From a checkpoint of a small mixture-of-experts model trained on Wikipedia: 79.2M parameters, 5762 steps.
Below are experts of layer 2 (counted from 0) of a mixture-of-experts language model. Rows are named router (the router's row for the expert), up (a neuron's input weights, with its number) and show model dimensions 64-127. Each number is 128 + 32 x the weight over its row's rms, rounded and kept within 0 to 255.
Before each expert's rows: a language model's description of what the expert responds to. This comes from a sample of Wikipedia text that the model never trained on.

# expert 10
Description: Nouns and verb stems in sports and career narratives, such as yards, points, record, season, setting, turn, freshman.
router [175 187 156 188  65 107 135 162 151 175 124  98 124 132 116 132 101 146 136 115 143 133 125 123 122 121 184  85 131 148 123  54 148 155 105 141 165 106 121 128  91  45 138 165 161 114 142 166 131 104 166 142 183  73 118 140  82 126 160 145 140 121 109  96]
up0 [136 105 163 122 133 129 131 151 125  77 161 102 143 110 119 146 197 185 135  90 169 123 110  94 119 127 162 122  92 167 118 118 101 170 163 129 109 108  84 106 110  93 115 124 159 119 159 105  57 107 139 145  86 140 222 154  95 174  96 146 161 145 141 141]
up1 [ 90 109 123 146  64 133  89 101 151 167 112 189 154 139 117 155 136 157  84 151 161  45 188 111 141 114 132  64 131 191 121 126 157 116 127 125 206 154 103 126 127 121 153  79 158  92 241 122 126 143 158 193  52 166 109 177  79 150 131 145 100 111  73 136]
up2 [180 118 150 133 134  84 109  87 101 105 122 168 115 193  96  87  89 156 118 125 187 120 128 145 113 137 114 159  84 100 115 139 107 137 146 128  94 112  88  59 139 144  69 154 174 142 131 135 216 127 135 115 143  92 176  87 112 129 130  93 130 127 146 113]
up3 [108 213 105  88 150  61  97  92 103 126 108 120 116 118 152 136 141 157 201 145 109  87 110 132 128  93 102  97 105 159 146 101 164 161 114  96 100 168 100  86  98 137 135  80 194 131 143 155 123 111 156 197 138  79 155 162 143 144  71 153 125 151 118 196]
up4 [113 127 161  77 168  98 124 108 106 142 128 116 115 143 110 113 162 105  94 102  89 148 138 100 136 102  85 126 103 141 139 159  93 105 141 215  78 188  91 134 176 137 105 165 125 156 143 133 155  99 140 188  46  93 144 114 146 137 150 129  69 142 132  98]
up5 [ 92 171 132 111  95 146 101 159 157 140  74 128 120  86 100 123 116 125 110 138 190 148  60 180 163 143 149 117 164 168 103 149 165 159  94 106  99 100 106 143  93  90 189 191  85 140  78 102  96 129 140 104 135  55  88 134 131  50  84  99 100 119 163 172]
up6 [117  85 138  64 164 111 112 207 131 165 119 101 116 101 139 137 102 118 135 113 114  94 149  97 152 126 132 120  72 115 107 138 160 106  96 128 150  61 133 132 148 196  97 155 123 160 106  68 119 119 129 132 121 157 109 116  93 179 128 122 149 196 125  95]
up7 [ 91  73  59 184 129 131  43 121 147  97  47 149  44 154 152 155 129 124 146 125 175 174 137 132 111 162 157 120  96 145 139 127  90 142 129 155 109 112  95 175 133  70 102 129 143 121 159 112 158  75 113  64  94 101  87  72 130  98 122  43 116 143 106 121]
up8 [ 73 183 174  92 160 126  80 109  82 183 142 136 154 157 114 152  71 115 149 186 151 107  96 174 222  75 135 169 110 147 128 157 120 198 173 121 150  58 136 118 166 136  82 154  68 105  63 133 144 121 121 130 149 146 131 202 148 143 128 117 140 142 116 113]
up9 [143 176 162 129 124 132 124  89 187 108 115  70 121 112 127  76 143 137 139 100  80 154 106 118 119 113  96 147 186 187  68 159 139 115 122 111 205 160 172 106 165 103 115  63 164 147  89 152 117 137 145 144 125 143 186 137 119 127 165 139 121 141 112 101]
up10 [118 148 158 166 161 132 160 151 170 152 113 141  83 143 133 139 151 129 180  94 115 118 104 134 131 142 167  98 155 181 141  51 103 120 135 182 134 114 158 150 156  68 117 133 129 112 153 126 154 138  50 102 168  74 140  82 165 132 121 130 112 142 166 166]
up11 [129 156 110 143 186 152 110 137 140 152  78 139 151 151 173 109  79 124 156 144  98 129  71 165 124 112 121 135 147  77 105 152  61 171  66 162 130  44 136 104 225 144 101 181 112  94 115 100 191 121 158  99  92 137 137 108 133  89  91  90 115 140 112 161]

# expert 3
Description: Inflectional suffixes and possessive or descriptive words in narrative prose, such as -ed, -ing, 's, his, popular, former.
router [ 94 122  91 175 115  92 141 185 106 122 111  99 213 111 153 227 123 118 183 140 128 133 150 103 150  82 137 110 135 175 127  57 133 126 122 143 120 109 157  66 149 143 151 142 129  41 161 100 116 144 164 120 117 155 133  99  81 165  99 119  88 142  98 121]
up0 [155 142 132 149 121  87 114 150 158 124 121 112 111 123 157 159 117  95 115  76  75 112 163 136 126 104 188 102 143  98 103  84 145 164 114  98  97 119 158 155 177 206  36 107 117 148 155  46  85 123 162 136  88 152 135  99  99 142 140 109 109 122  84 199]
up1 [107 142  87 106 170 174 104 126 172  70 158 117 125 156 100 120 135 145 191 196 129 119 115 162 104 139 148  76 119 108 179 140  86 114 126 140 131 123 163 146 151  74 138 187 135 127 142 145  96 183 167 119 134 141 132 135  91  91 195 115 130 133 122  58]
up2 [136  94 148  99 151 120 137 119 159  96 168 106  71  85 143 107 106 157 124 129 112 186  97 118 140  90  77 131 181 137  89 102 141 132 185  74 102 151 101 137 107 171 121 149 102 194 112 119 157 128 111  89 167 120 180 118 147 178 141 129 152 158 150 118]
up3 [ 74 177 156 113 155  87 177 183 138 113 100 132 133 112 149 205 149 134 115 131  77 135  50 114 192  86  96 127  49 122 146 142 128 180 147 102 157 106 132 174 107 133 121  87 157 137 156  92 188 120 127 128 206 152 173 126 122 133 103  48 107 145 117  84]
up4 [178 168 126 109 251  82  79 123 102 110 114  72  99  68  91 121 133 117 155 111 134 133 103 105 180 102 106 132 102 119 154 104 132 156  96 154 144 140 177  81 159 166 159 150 160 170 185 128 127 113 126 132  95 147 107 141 136  60 118  82 113  97 139 153]
up5 [169 120 142 152 199 129 105 186 168 119 156  58 125 153 147 180 114 123 161 102 129 163 190 116  85 145 124 141 156 118 204  87 140  86 108  85 121  75 129  79  70 170 170 149 134 145 115 103 124 153  74 114 183 121 193 116 129 155 169 137 147 180 179 140]
up6 [ 96 124 138 100 140  99 115 148 124 167  77  59  94 125 181 130 124 154 158 128 112 164 123 104 139  72 176  70 120 116 162  64  85 124 100 154 132 107 111 108 147 168  86 137 118  68 136  68 149 121  95 144 108 164 107 139  56 122  97 107 131  98 121  94]
up7 [124  86 141  89 130 100 161 116 102  91 129 106  77 132 119 154 120 183 119 140 199 138  94 166 131 110 116 174 163 159 107 149 123 118 134 218 188 101 173 123 125 166 134 140 163 154 157 126 115 143  81 116  51 127  94 160 119 152  87  95 128  98  64  96]
up8 [160 139 135 127 101 123 111  93 154  84  85 112 183 167 144 112 113 201 176 119 120 131 165 109 148 139 137 130 129 151 107 160 143 115 109  85  86 112 119 178 104 132 141 171 106 110 121 106 127 122 164 103  57 179 124  82 164  85 103 135 129 136 154 151]
up9 [ 83 130 149 111  80 127 109 141 137 118 144 121 127 109 124 131 153 146 120 122 113 127 106  55 164  68 109 120 169 170 149  81 140  33 173 175 117  75 131 143  91 123 102  66  84  75 129 133  96 165 151 106  73 141 162 138 143 149  99 196 126 156  98  84]
up10 [125 107 143 147 116 178 107 172 157 146  85 146  88 109 131 144 150 134 150 171  99 196 102  87 133 118 112 127 185 103 144 109 132 184  65 183 137  65 147 140 133 126 115 156  81  56 137  95 105 107  88 113 130 105 162 105 100 154 129 149 135  99  62 156]
up11 [114 150 162 146 145 124  99 172 142 108 173 113 116 136 137 154 119 123 139 108 182 120 116 147 155  87 199 131  55  71 149 159 156 126  79 150 100 120 179  70 107  97 171 136  58  83 175 156 148 129  71 150 131 106  98 110 102 188 145 170 128 124  83 193]

# expert 4
Description: Digit pieces of numbers, mostly year endings after a leading 2 or 1 in tables and lists, such as 016, 978, 000.
router [106 126 111 145 109  32 173 153 147  90  88  94 121 119 119 102 120 116 167 145 148 157  27 131 136 107 122 174 115 143  87  95 130 143 147 118 106 178 145 123  91  75 110 170 125 197 171  80  73 106 130 115 177 145 138 129 147 131 152 142 123  93 125  93]
up0 [139 108 101 122 144 134 105 117 108 135  79 143 149 174 165 125 107 130 120 147  96 125  95 105 112  80 192 146 151 180 162 110 127 160 158 118 108 113 141 176 137 145 148 133 150 120 133 131 111 141 154 103 151 106 153 117 138  86 162 150 113 157 173 131]
up1 [156 150 127 116  75  91  76 112  56 175  84  61 120  90 174  85 120 153 156 177 153 115 108 126 153  85 143 116 131 137 102 173 114 125  95 139  61 102 123 142 124 146 123 151  69 128 119 151 131 110 104 143 170 129 122 116  93 177  91 182 120  97 178 116]
up2 [107 142 132 166 137 113 126 156 130 130 172 102 148 110 158  99 171 106 118 111 115 126 151 146 116  97 119 157 140 115  58 129 115 153 205 168  68 140 126 108  66  71 153 152 166 141 103  98 158 127 127 132 110 164 108 139 175 109 135 133 143 114 169 192]
up3 [144 166 169 194 119 108 125  98 140  89 152 133 142 133 197  97 139 121 157 136 119 121 182 100 151 117 194 164 145 112 119 133 123 133 126 142 118 168 164 104 183 106 126 128 150 122 126 106 156 167 129 115  78 151 125 144 183 161  90 149 219  80 181 154]
up4 [103  97 156 149 122  95 152 166  97 155  79 102 148 142 176 153 212 161 124 137 159 209 141 115 118 114 119 110 119 153 111 110 188 163  87 175 199 178 177 171 133 155 115 134  82 123 127  93  93 166 149  93 141  65 117  98 134 121 100 133 186  95 109 146]
up5 [ 96 164 144 148 118 157 166 182 175 127 105  95 156 102 134 188 137 121 139 116  59 179 117 134  86 136  89 164 122 164 111 169 146 163  67 108  67 139 125 180 118 129 111 107  84 113  79  93  97 167 112 151 141 122 127 135 165 128 205 117 111 185 128 122]
up6 [117 146 101 108 136 110 100 176 133 108 132 170 115  73 167  83 183 151 121  72  66 117  90 162  63  82 117 142 220 131 147 113 104  74 106  93 151  95 137 171  98 125  38 138 140 103 111 142 119  50 122 156 221 139 148  97 104  80 141 142 152  78 118 128]
up7 [132 130  86 125 141 103  77 177  84 126  63 103 152 123 135 103 187  70  76 129 110 139 111 152 167 113 139 149 133 177  92 120 154 164 175 152  94  94 137 140 151  93 151 124  85 156  79 137 124 125  81 169  78 119 173 145 106 148  96 187 144 103  74 114]
up8 [ 94 122 136 102 157  90 180 121 181  99  47 128 196 137  87 106 151  89 163 124 145 131  77  70 148 106 127 118 168 174 159 123 141 133 110 126 130 170 111 148  86 155  79 134 130  89 145  62 143 109  90 135 147 131 132 169 150 108 171 110 127 119 162 161]
up9 [148 148 114 140 135 157 136 147 130  85 120 113  84 101 127 177 115 115 131 143 146 108 159 167 131 185 173 135 199 134  90 130 103 150 133 133  54 157 128 138 140 115 115 131 182 187  84 110 123 114 123 144 104 135  97 115 143 150 146  88 162 138  94 123]
up10 [ 84 119 137 182  34 184 126 150 145  98  78 135 143 140 137 144 127 137 175 163 157  69 139 118 107 146 141 146 149 103 109 141 127  84  97 141  70 169  90 199  58  88 118 131  91 133 151  95 109 135 106  84 157  79 125 135 158 137 104 150 100 139 157 155]
up11 [176 174 135 122 133 130 122 144  75 100 143 131 236 154 123 153 137 131 102 120 141 126 126 114 211 143 155 165 130 124 160 152 100 124 167 127 130 169 129  31 162 140  82 119 108 139 150 137 129 107 100 126 146 103 167 140  49  99 112 111 135 147  99 124]

# expert 13
Description: Conjunctions and relative words joining clauses or list items, often after a comma, such as ", while", ", and", who, which, with.
router [144 132 193 145 103 148 119 115 148 125 120  95 114 109 114 125 121  68 180  52 151 102 151 162 102 157 119 149 121 142 110 141  88 149 164 191 100  78 171  71 115 168 172 141 121  83 188 126 124 139 141  71 123 148 109  64 217 152 119 153  76 182  77 192]
up0 [ 81  97 145  98  57 145 118 107 150 150  67 116 123 103 166 187 178 154 133 115  99 139  85  87 120 111 202 131 131 134 155 151  85 155  98 222  46 132 131  82  91 216 106 116 150 119 125  97 141  78 145  66 129 138 136 151 134 106 131 144 157 146 139 121]
up1 [126  73 157  93  80  98 137 111  98 178 158 144 139 138 170 169 163 137 116 120 133 114 101 161 179 124 127 146 147 155 173 103 136 168 130 149  99 106 152 112 155 132 133 163 115 113 157 130 117  89 127 124 109  74  99  67 128 193 120 110 103 156 151 124]
up2 [118 175 148 135 180  82  56  84 113 120  82 119 183 156 157 136 122 144  96 159 151  76  99 140 146 120 109  92 158 126 104 125  80 180 111 126  95 115 128 113 165 113 132 117 104 121 131 148  91 134  90 130 100 110  90  98 152 126  99 107 218 160  73 133]
up3 [ 76 142 133  80 164 131 148 161 116 153 142 118 119 120 145 164 168 112 179  95  95  74 105 199 115  78  85 186  62 102 153 126 172 133 114 160 130 131 112 128  50 121 145 109 104 159 175 187 140 129 126 110 137 109 145 137 151 170 161 110 147 158  70 102]
up4 [132 109 170 150 113 190 123 137 139 115  73 129 132 117  84  97 176 236 124  84 156 159 116 112 134 150 180 176 122 162  73 113 202 162 158  69 123  67 124  83 202  78  78 126 104 155 125 141 156 153 172 124 142 101 127  89 152 131 110  93  26  87 128 127]
up5 [106  91 152 148  72 143  85 145 132  54 143  95 104 161 120 193 134  91  76 133 132 134 127 155 129 112 184  73 111  96 103 127 114 187 116 115 114  58 124  82 151  96 176 132 144  91 175  83 104 103  97 134 115 190 127 108 122 142 113 107 139 138 113  91]
up6 [111 125 122 179 128 170 109 151 137 167 153  97 119 145 129 154 111 113 158 136 104 138  90 145 104 191 140 131 141 144  87 107  37 116  52 152 112  95 122  98 137 107  83 132 125 122  52 131 139 128  97 110 107 139  79  97  81 151  75 148 131 141 161 133]
up7 [140 100 144 114 146 131  96 111 144  57  67 154 123 117 130 150 124  97  88 153  57 155 123 121 116 106 120 114 148 141 121 127 114 196 108 129 126 163 158 158 195 102 136 108 113  97 109 154 107 164 100  99 152 120 208 119 113 129 119 151 103 125 169 148]
up8 [121 134 131 157 137 179 122 153  90 146 106 179 119 109 129 162  54 166 125 198 133 150 164 112  83 103 153 191 149 156 117  76  84  84 152 124  29 137 123 105 154 118 124 110 121 161 168 169 220 103 145 192  89  89 122 144 110 142 100 112 123 113 180  99]
up9 [123 173 159 118 121 146 124 162 177 162 153 103 111 125 172  85 168 127 149  77 144 121 167 149 137 114 131 141 138 121 145 132 180 120 110 103 130 113  73 128 121 180 130 109  72 113 173 167  98 116 105 109 117 146 109 110 135 130  87 104 157 109 110 109]
up10 [ 95 130 114 138 164 113 108  83 108 120 168  58 111 128 140 145 151  71 127 184 169  77  97 102 147 139 149 208  89 158 110 138 107 158 141 142  79  80 129 134 138 181 123 114  93 104 193 119  64 142 155 156 139 133 160 109 137  99  96 143 123 109 159 141]
up11 [ 89 173 193  57 164 118 152 114 156  97 153 143 103 172  91  86  77  84 164 105 108  70 121 155 107 109 141  59 130 145  98  91 116 184  82 129  48 153 112  90  79 141 159 130 142 123 133 109 127  77 122  94 127 158 142  72 121 104 105 161 146 166 134 134]

# expert 6
Description: Words inside album, song, episode and film titles, especially "of", "The" and title-opening quotes, such as "For the Love of Mike".
router [ 85 154 108  98 110 134 141 144 151 152 166 160 127 125  95 149 120  74 126 110 114 153 176 136 212 134 216 125 123 179  84  79 152 154 153 128  78 151 141  73 155 144 131 112 134 132 180 122 129 133 146  87 143 129 170  82  99 110 111 179 140 213  83 109]
up0 [131 147 143 110 150 156 124 125 108  83 153 151 131  58 145  95 124  77 109  89 108 120 127 131 147 109 181 111  96  98 181 145 123 109 172 135 110 183 181  86 106 126 143 130 148 105 149 121 200 117 115  99 137 169 177 168 111 132 171 117 152 156 102  73]
up1 [133 110 129 154  93 148 137 201 248 104 135 138 129  89 160 124 153 108 176 113 165 173 156 120 156  93 154 129 175 121 110  87 121 147 149 113 116 119 120  59 109  82 110 121 141  95  83 155 142 141 172 118 154 135  85 120 118 108 107 122  62 110 111 145]
up2 [100 192 106 139 166 149  78  71 111 110 148 123 146 164  89 137 146 104 120 175 100 108 111 148 129 122 145 144 127 114 115 160 165 116 118 139 146 129 129  85  97  97  90  69 101  88 119 151 150  94  78 142 105 104 122 115 128 165 139 102 150 181 112 122]
up3 [ 88  96 163  64 148 124 135 154 130 164 157 123 104  91 158  73 176 156 160 107  96  82 156 151  77 153 185 142  92 128 130 161 116 139 131 138 131  93 124 140 143 112 181 148 100 174 147 134 167 131  77 150 156 101 148 154 128 122 195 167 110 160 105 139]
up4 [113 146 136 156  78 218 101 168 165 138 111 147 144 117  93 115  71 148  73  99 216 124 124 133 108 121 183 116 159 163 130  84 133 154 149 131 135 120 106 113 142 144 138  85 110 149 144 140 147  84  87 205 145 109 179 171 106  63  97 149 122 190 144  88]
up5 [148 160 133 187  73 139 137 133 159 152 117  96 107 144  84 199 143 139 121  96 199  96 112  68  48 146 139 108 133 123 107 110 136 134 134  99 141 167 166 109 112 130 121 110  97 143  94 167 137 117 115  63 118  81 107 140 135 137 112 132 130 123 143 151]
up6 [139  82 154  95 129 147 107 113 118 160 110 165 116 119  76 132 117 200 112 108 134 111 186 169 113  62 107 182 183 115 154 167  46 128 129 155 115  84  94 141 158 141  78  97 154 136 161 136  95 137 163  94  70  88  95  95 122 157 142 117 137  44  90  77]
up7 [ 91 124 105 104 133 132 140 134 166 137 163 120 164 142  86 131 136 146 105 146 120 129 154 123 177 116  98 169 167 160 163 102  70 149  76  89 129  93 121 201 138 158 119 142 122 157 158  88 108 176 160 126 137 196 110  95  87  68 116 121  97  78 149 121]
up8 [122 143 116 109 129 115 113 118 141 116 125 102  99 125 119 149 107 128 205  99 101 131 133 151 126 128 140 131 146 125 116 139 136 142 145 162  90 114 164 117 133 152 180 116  86 132 139  85 132 159 119 105 132 128  98 141 103  88  89 110 101 145  68 119]
up9 [148 140 119 126 113 143  75 101 170  98  51 123 150 155 140 124 123 147 153 122 144 162 128 161  88  69 152 101 154 151 141 132 116 183 150 147  80 134 149 129  92 195  98 118 138 168 181 153 144 137 173 128 162 100 142  96 166  97 132 198  98  89 153  70]
up10 [ 96  62  96 104 117 124  82 154 124 139 148 133 117  83 100  99 131 122 164 119 156  70 159  75 128 114 109 149 127  63 132 153 147 173 196  98 125 102  82 177 121 132 171 114  88 103 124 133 170  73 130 128 110 119 177 142 167 114 168 124 142 155 106 154]
up11 [130 145 120  99 105 128  28 128 160 118 124  85  88 122 147 126 111 144 176 100 121  98 136 104 191 158 173 162 105  93  74 129 180 141 109 189  80 117 132  88  58 178  64 154 149 118 113 164 103 109 137 123 133 169 117 119 164 175 121 133 103 107 105  94]

# expert 5
Description: Tokens inside LaTeX math and in technical or philosophical explanation, such as \, mathbf{, ^, $, "representation", "vector".
router [150  95 147  32 134 192  73 155 141 125  87  75 106 142 156 185 137 164 115 170 166 122 124 104 108  86 108  94  99 103 155 166  96 120 119 175 121 170 140 102 145 119 158 163 125 174 153 171 140  80 110 101 112  84 127  87 134 128 213 137 124 157 129 106]
up0 [107  96 114 135 116 133 144 181 122  32 159 119  78 126 145 177 122 117  93  87 168 132  61 134  84 117 134 119  65 102 181 145 140 183  87 145  96 120 203 121 135 172 163  78 126 124 201 127 147 134 113  66 123 132 114 140 134  74 146 177 144 131  71 144]
up1 [ 82 126 145  95 120 161 146  64  88 133 109 117 134  70 107 107 100 170 140 149 127 109 107 162 157 105 130  81 133 140 142  80 163  95 102 132 143 115 121 101 192 159 195  99  96  79 241 120 132  84  78 144  96 128 114 131 114 145 144 127  94  85 140 133]
up2 [129 142 107 163 173 136 125  74 180 130 146  23 108 142 169 140  75 133 120  92 177 128 140 122 105 144 136 115 129  59 142 132 109 131 138 189 177 101 121 109 116 153 119 142 147 116 188  88 110 154  75 164 149 111  89  96  96 105 108  87 151  83 148 113]
up3 [119 142 189 131 129  89 100 114 120 126 117 169 131 163  94 185 112 127 134 142 177 127  91 116 140  95 115 114  77 124 197 139 139 128  68  98 117 154 138  76 117 138 147 155 111  97 122 121 136 126 147 143 155  89 163  95  55 131 157 147 124 166 120 140]
up4 [ 57  95  97 132 144 166 147 148 128 119 126 146 136 206 102 107 159 123 239 115 130  65 142  79 139  84 163 120 157  90  51  95 125 167  77 174  77 100 106  50 124 149  55 128  94 139 114 140  99 129 105 140 126 112 196 109 154 192 115 117 163 150 126 110]
up5 [143  82 108 138  66 156 188  87 141  41 129  93 113 117 118  87  91 156 176 160 105 137  95 159  91 124 112 104 114 144 126 131 105  87 149 127 166 107 122 117 164 116 159  98  93 164  88 162 149 200 121 133 119 119 136 146 177 138 119 140 156 155 106 126]
up6 [ 90 147 148  92  85 126 135 128 132 125 128 148 130 209 109  73 203 112 123 199 203 172  93  64 138 170 139 129 134  96 136 123 132  89 183  69 159 143 122 152 106 121 122  87 153 148  71 159 156 102 145 161 139 125  90  98  42 137  69 104 131 136  66 152]
up7 [ 94  89 105 139  97 145 129 187 181  70 118 101 107 158 135  82  87  74 149 137  92 107  97 107 168  87 174  96 104 111  63  97 177 129 130 162 141 116  45 207 121 142 129  54 136 115 155  63 160 121 124 161 177 156 130  87 175  57 153 194 168 129 154 184]
up8 [110  65 112  97 145 146 133 107 129  97 106 121 178 134 120 153 157 130  95 102 156 120 155 164  86  59 161  88 142 124  58 136 125 173  98 107 131 169  90  71 179 115  97 232 180 140 119 140 129  99  92 136 135 105 194 130 180  73 146 211 184 140 122 121]
up9 [ 98 120 125 131  94 156 141 123 142 120  66  87 172 172 195  90 106 123  80 110 134 156 114 142 100  93 153 161 136 109 125  88  88 120 145 175 149 106 130 111  88 150 139 120 157 134 145 119 164 121 182 107 127 120 191 232  70 177  93 115  91  95 113 156]
up10 [100 149 109  68 124 161  76 124 171 118 165 138 112 123 118 140  97 122  96  78 141 174  85 107 161 144 123  98 109 181 165 115 125 130 144 150 138 149 102 133 110 119 167 160 158 127  83 139 119 163 167  79 206 183 122 105  96 181 130  87 124 142 152 119]
up11 [162 164 180 193 106 124 125 111  98 117 123 107  95 169 137  93 109  78  83 142  57  38 108 112 129 128 139 121 151 143 121 169 155  82 141 186 102 145 146 121 145 156 113 126 163 156 163 155 135  93 126 114 174 145  97 148 136  83  79 175 164 152  96 140]

# expert 9
Description: Month names, "In", "On" and "By" before years or days, plus == section heading markers, such as "On August 15".
router [100 166 194 153  89  55  54  84 153 141 100 123 100 130  99 124 127 152 159 139 176 143 109 138 157 102 154 101 135 169 105 151 107 156 124 125 109 148 122 103  91 116  48 122 130 138 128 171 124  71 117 106 167 124 154 207 122 114 105 144 151 125 110  68]
up0 [113 100 179 118  71  64 120  96 170 120 114  95 135  86 105 130 133 138 171 146 170 174 135 111 130  93 107  66 132  83 160  97 127  78 171  88 133 112  84  94 161 201 130 111 148 157 128 144 152 128 158 136 132  90 179 177 109 148  88 136 111 126 147 100]
up1 [151 114 138 108 129 175 116  91 141  90 160 133 126 158 168 160 125 170 171 161  39 220  87 147  94 146 104 131 164 132 158 146 148 181 116 173 124 198 142 105 145 141 121  69 139 128 142 137 111  95  91 101 134 139  78 138 151 125 116 147 126 195  98  81]
up2 [164 163 135 123 156 126 139 128 202 118  77 174 108 141 162 135 138 102 132 186 149 147 116 169 120 150  99 130 137 141 124  86 163 182 165 125  49 132 114 128 120 111 222 186 111 156 105 110  72  76 160  91 127 163 194  91 154 205 186 141 163 119 120  43]
up3 [169 120 165  90 116  93 111 151 128 124 149 186 127 132 153 168 142 126 111 158 148 165 146  97 153  94  78 130 174 162 137  94 121 186 150 119 132 154 203  45 112 182 103 113 118 117 143 106 128 168  95 162  98  88 121  91  93 143 156 124 140 111 112 137]
up4 [159 138  82 160 115 106  96 128 192  62  65 182 100 192 115 151 132 150 140 116 123 109 120 134 152 122 152 164 100  99 125 103 100  84 146  93  93 108 120 139 169 145 149 164 103 149  94  97  47 115 141 120 166 156 122 106 100 137 156 170 136 135 188 131]
up5 [143  79 156 154 141 113 102  97 163 138 100 133 123 125 131 133 112 124 149 133 134 134 111 163 124 116 153 144 193 147 122 143 152 127 121 141 127 110  63 137 120  99 157 120  88 135 161 138 159 115  91  82 158 133 105 143 139 142 119 129  95  16 111 100]
up6 [158 125 152 108  85  52  63 144 165 103  79 139 117  75  86 155 218 159  70 147 173 133 126 141 114  86 168 145 140 104 108  85 142  34  73 143 189 125 133 128  96 113  87 141 152 152  87 147 174 161 114  98 101 119 132 114  99 108 110 219 169 124 105 105]
up7 [124 140  77  71 149 163 140 155 126  93 176 118 163 121 152 131 126 173 141  77 159 168 134 125 108 141 168 129  76 147 124 139 152 159 174 144 192 118 159 186 128 153  71 187 144 118 182 159 177 120 116 137 112 105 111 128 145 123 164 147  98 102  97 129]
up8 [ 83 170 157 108  82  46 123 152 162 138 159 147 193 149 105 137 156 120 124 161 176 172  81 158 114 182  89  90 161  82  91 106  86 162 111  88 156 151 142  91 109 126 125 217 100  94 150  81 167  78 125 178 165 112 105 188  97 111 171 148 161 111 117  57]
up9 [110 114 156  90 177 121 114 115 105 125  99 178 109 141 218 106 124 125 155 121 179 156  78 112 107 139 139  83 100 122  79 130 123 140 155 102  98 114 195  67  93  86  77 145 139 137 151 181  99  87 143 109  77 101  99 125 142 129 120  93  87 131 151 139]
up10 [182 118 167 162 142 124 108 136 132 115  86 134 111 113  68  63 118 141  75  75 167 123 169 129 169 103 109 179 179 153  73  90 121  96 121 200 109 133 156 105 186 140 144 121 146 154 122  79 113  71  95 131 149 164 133 100 105 118  92 162 179  53 138 113]
up11 [101 117  79 104 148 128 182 151 133 111 105 118 145 125 125 166  98  97 150 195 153 148 119 127 119 180 118 147 146  96 146 122 110 135 107 168 105  98 117 101 120 154 127 126 135 119 151 108 147 101 137 139 155 109  81 105 138 147  98 191  37 122 152 165]

# expert 15
Description: Nouns and verbs about aircraft, ships, guns, military action and construction, such as gun, crew, torpedoed, building, destroy.
router [162 124 110 118 136 129 104 167 143 115 144 187 112 138 147 144 172 154 196 130 125 115 120 129 112  99  94 136 122 102 115 171  97 133  89 126 187  77 117 122 127 127  83 138 146 122 172 203 130  97 119 147 133  67 186 181 126 128 116 145 172 139  95  86]
up0 [131 118 116  65 145 161 140 126 155 157  89 154 149 168  85 163 115 160 132 112 140 124 123 127 106 174 145 186  94 119 156 149 115 156  99 174 115 169 121 126 125 144  78 142 141  59 113 121 100  93 149 153 112  96  29 145 133 129 125  93 127 181 178 121]
up1 [118 124 135 158 176  77 106 100  67 160 172 114 142 151 104 101  96 123 156 107  57 107 139 115  92  77 177 158 127 130 103 132 157  87  92 114 143  80 100 145 100 149 131  95 156 109 119 155  93  99 146  87 167  71 132 146 103 159 124 156  76  84 104 157]
up2 [144 152 109  77 102 191 232 142 113 136 109 134 124  65 130 174 105 172  64 113 123  95 151 147 109 148 130 146 143 113 139 101  56 133 127 113  73 176  89 161  90 112 134 121 124 123 111 140 143 112 135 129 149 145 171 135 123  65 143 117  69 134  97 143]
up3 [168 134 148  92  81 190 115 154 126 126 145 118 143 154 118 142 120 142 106  97 158 101 143 120 151 113 174 177  69  81 150  83 134 120 151 141  90 132 112 185 148 102 129 120 119  98 148 155 116 114 143  87 160 128 143 137 180 148 112  87 120 147 184  94]
up4 [148 136 114 144 125 117 112  88 140 140  80 152 143 176 125  65 212 143 118 140 160  64 126 159 125 156 135  86  88 138 105 125 104 123  93 152 127 118 148 118 132 100 152 108 106 106  95 142 145 118 107 120 132 130 176 145 130  67  90 137 125 144 114  93]
up5 [164 125 100 133 117 111 130  87 121  93 106 123 120 109 141  89 165 112 138 177 140 141 202  99 195 149 164  97  92  91 131 128 138  96  82 128 160 111 134 123  77 187 111 187 130 127 100 125 109  97 111 164  65 113 145 112 125 146 138 164 140  94  98  85]
up6 [118  64 175  77 172 156  97 124 125  88  94 122  98 142 137 202 128  97  71  70  80 172 142 161 156 115 137 102 184 137 151 141 103 109 120 175  61 122 129  85 149 114 180  69 162 119  79 137  96 107 136 107  99 114 153 138 101  80 114  98 153 159 109  87]
up7 [167 155 132 106 163 162 150 160 176 111 118  79 190 106 135 131 132 163 112 113 165 129 184 215 138 125  80  86 102  70 147 142 149 119  96 109 129 115 190 126 160 126 207 114 169 107 160 127 103 125 113  68 122 121 159 106 112  75 142 196 193 104 156 199]
up8 [125  95 119 158 148 156 115 114 174 155 168 116 112 171 156 108 101 158 127 148 127 157 130 174 123 155 102 145 118 167 150 174 127 152 114  89  63 116  62 101 177  92 145 110 102 145 142 157 120  97 160 182 129 149 167 107 114  60 158 102  98 115  95  79]
up9 [ 37  73 108  76 139 110 166 132 134 116 122 123 145 136 123 128 155 131  95 158 103 119 123 154 175 133  98 120  88 194  99 162 152  88 160 162 171 158 147 142 133 109 130 129  48 134 144 141 156  88 147 126  72 106 164 165 153 123  88 128 102 160 123 158]
up10 [119 135 122 138  74  96 143 152 120 119  48  95 127 136 132 137 158 134 100  98 188 109 129 150 101 109 157 120 107 150  97 138 127 113 172 121 127 186 112 101 100  79  85 199 163 104 140 151 132 150  98 104  94  92 109 116 164 193 119  50 111 121 105 214]
up11 [118 112  82 140 164 108  94  76 168  68 132 101 199 193 120 192 101 102 153 133  47 165 119 105 161 129 109 140 104 135  87 135 102 135 106 149 174  58  62 150 121 119 166  92 107 129 184 133 132 123 157 131  47 112 155 106 110 144 125 128  75 138  98 106]